config.yaml
d_shared_expert: 0
balance_bias: false
attn_scale: 0.125
init_std_qkv: 0.0188
train_tokens: 509700000
Below are experts of layer 6 (counted from 0) of a mixture-of-experts language model. Rows are named router (the router's row for the expert) and show model dimensions 256-319. Each number is 50 + 12 x the weight over its row's rms, rounded and kept within 0 to 99.
After each expert's rows: a language model's description of what the expert responds to. This comes from a sample of Wikipedia text that the model never trained on.

# expert 0
router:50 40 54 51 62 46 37 55 38 51 33 33 46 58 72 54 40 36 42 49 35 41 66 70 51 46 23 35 57 32 38 50 33 65 44 53 31 34 48 49 36 63 39 51 29 28 51 46 50 48 53 59 85 46 64 49 36 57 27 53 55 44 37 56
Born and passive participles. Born right after a list dash in image captions, past participles after was or is (made, written, located), and table rows ending.

# expert 14
router:36 54 70 52 32 85 31 53 53 48 33 49 42 59 46 40 47 48 51 40 51 46 31 61 42 32 33 63 44 59 57 55 55 41 67 42 45 48 48 50 44 55 49 67 53 53 39 44 41 60 23 55 62 60 43 50 52 59 46 58 29 58 48 50
Clause openers, Latin pieces. Clause-opening words like While, And, During, We; middle pieces of Latin species names (sulphuratus); nouns after of or where (Hungarian, children).

# expert 7
router:45 51 60 21 41 59 59 52 48 46 54 59 39 57 39 63 68 55 48 47 61 57 53 61 38 46 28 56 31 37 56 53 56 32 56 67 32 50 58 59 52 35 57 51 40 49 56 65 39 46 44 67 47 54 25 54 46 51 62 61 58 51 49 58
Nouns after the. Content nouns and field names following the or a label, such as goal, match, theory, feature ID, plus spaces before years.

# expert 6
router:42 42 61 51 59 70 32 58 57 51 46 41 61 58 42 31 38 58 53 52 43 48 65 44 47 40 48 70 64 27 24 45 46 35 40 43 42 47 40 40 42 61 46 44 36 42 60 61 51 52 35 67 59 43 70 70 61 56 61 47 31 63 57 56
Verbs after subjects. Past-tense verbs right after a named subject in plot or biography text (married, performed, felt, moved), plus of, digits, line breaks, and -ing pieces.

# expert 12
router:61 72 51 29 63 43 53 63 53 54 64 45 47 58 48 36 83 31 64 47 46 43 59 54 42 50 41 63 38 72 55 50 55 58 45 60 26 57 31 68 41 48 38 44 55 44 47 41 34 47 37 53 36 46 76 62 35 48 58 54 43 56 51 47
Prepositions, mid-word pieces. Prepositions in, at, as, by, of and to in running text, and middle pieces of long words such as Eccentricity, corporation, coordinators.

# expert 13
router:51 48 45 61 39 54 73 38 48 35 26 55 44 60 43 38 56 51 55 45 45 63 51 67 44 66 36 67 40 52 58 50 37 41 51 56 35 38 45 49 44 47 55 45 55 44 63 53 50 73 58 56 65 38 48 53 32 60 50 40 32 47 59 54
Word starts, table scores. Word-initial ex/par pieces (expense, examinations), or, 's and was in prose, and score digits in sports tables like 43, 45.

# expert 5
router:48 60 54 52 41 58 48 78 61 51 67 53 59 35 66 55 53 57 67 43 65 61 79 58 55 55 41 59 64 37 70 41 54 55 46 42 63 39 45 56 42 65 77 44 44 51 60 55 64 45 59 38 39 49 43 59 43 62 57 39 73 60 51 43
Prepositions, spaces, name pieces. Spaces, to, on, by and table pipes, plus mid-name or mid-word pieces after hyphens, like -U in Russian-Ukrainian, P'ö'llänen.

# expert 9
router:38 32 60 60 48 70 64 51 59 41 46 51 37 37 49 39 63 59 50 58 65 56 35 58 36 70 28 54 59 25 39 56 50 37 48 39 43 72 90 44 49 49 66 55 53 37 36 49 66 50 45 55 36 41 52 45 46 58 49 25 39 38 59 43
Articles and section headings. Articles a and the in prose, and section-heading words after == such as See also, Biography, Demographics, plus year digits.

# expert 2
router:55 72 45 29 60 68 36 31 78 47 44 63 51 35 42 28 57 25 49 45 39 44 45 57 60 48 52 68 39 66 54 38 49 43 50 43 46 51 30 37 52 70 45 41 36 47 52 38 35 49 27 58 53 28 44 61 38 60 62 65 83 57 42 35
Table blanks, plain nouns. Blank space tokens and digits inside table cells, and common nouns after the or a, such as score, words, time, weeks, metres.

# expert 10
router:73 57 50 44 60 45 27 64 43 69 37 55 63 59 25 84 48 57 44 57 62 59 53 71 57 19 36 70 44 64 44 58 40 49 71 36 50 46 52 74 25 50 62 46 38 38 49 54 53 46 41 68 63 57 64 56 37 49 45 54 59 42 42 57
Rare-word pieces, zeros. Middle pieces of rare scientific or foreign words (Pterygium, brasiliensis, juncture), the digit 0 in tables, list dashes, and New or United.

# expert 8
router:44 33 40 33 52 71 65 58 46 33 63 55 38 64 62 50 54 32 53 43 68 59 61 45 43 46 50 51 57 54 64 34 53 42 36 57 42 63 54 59 44 54 51 43 30 55 29 40 58 32 66 62 49 50 51 47 49 48 51 65 41 65 51 34
Punctuation, heading starts. Commas, periods and table pipes, the first word after a == section heading marker (Lyrics, Works), and capitalized names in table cells.

# expert 15
router:41 60 54 60 53 55 33 48 59 59 64 63 46 46 56 49 47 37 51 58 55 48 45 66 52 36 31 34 59 43 49 63 32 56 43 59 69 51 66 45 41 33 50 55 42 56 72 48 60 64 69 52 44 46 70 47 47 62 70 63 45 65 73 47
Capitalized name starts. First pieces of capitalized names and terms (Ast-erales, Bren-o, Baie S-ainte), table headers like Date, and year digits.

# expert 3
router:41 43 43 43 63 63 53 57 59 49 32 36 41 50 58 62 44 48 65 46 54 46 50 84 57 73 42 45 53 62 74 33 46 42 59 54 31 52 63 37 24 45 59 38 46 52 52 50 55 56 34 53 58 41 54 72 45 39 60 47 42 50 25 52
Clause connectors, name starts. Commas, which, and, by and table pipes in running text and tables, plus word-initial pieces like Pre, comp, high.

# expert 4
router:59 70 53 43 42 53 36 43 60 46 50 42 60 45 52 61 38 43 50 44 38 32 54 64 48 69 53 60 63 82 67 45 19 40 66 55 45 45 51 55 53 34 59 42 45 56 61 35 37 58 45 44 58 52 48 54 41 61 42 61 52 57 47 46
Conjunctions, colons, list values. The word and, the colon after infobox field names (Kingdom:), digits that begin list values, sentence-initial He, and -ing verbs after commas (prompting).

# expert 11
router:52 54 78 46 48 49 37 56 17 58 49 50 27 47 36 55 48 28 45 48 45 46 45 69 54 44 33 62 38 47 57 56 43 52 52 60 51 33 26 63 54 45 61 61 61 19 47 36 60 40 64 07 26 40 64 64 60 53 42 42 43 43 49 52
Mid-word pieces, table separators. Word-internal pieces (c'ounc'il, ab'bre'viation, sub'mar'ines), pipes and slashes in tables, and digits in dates and coordinates.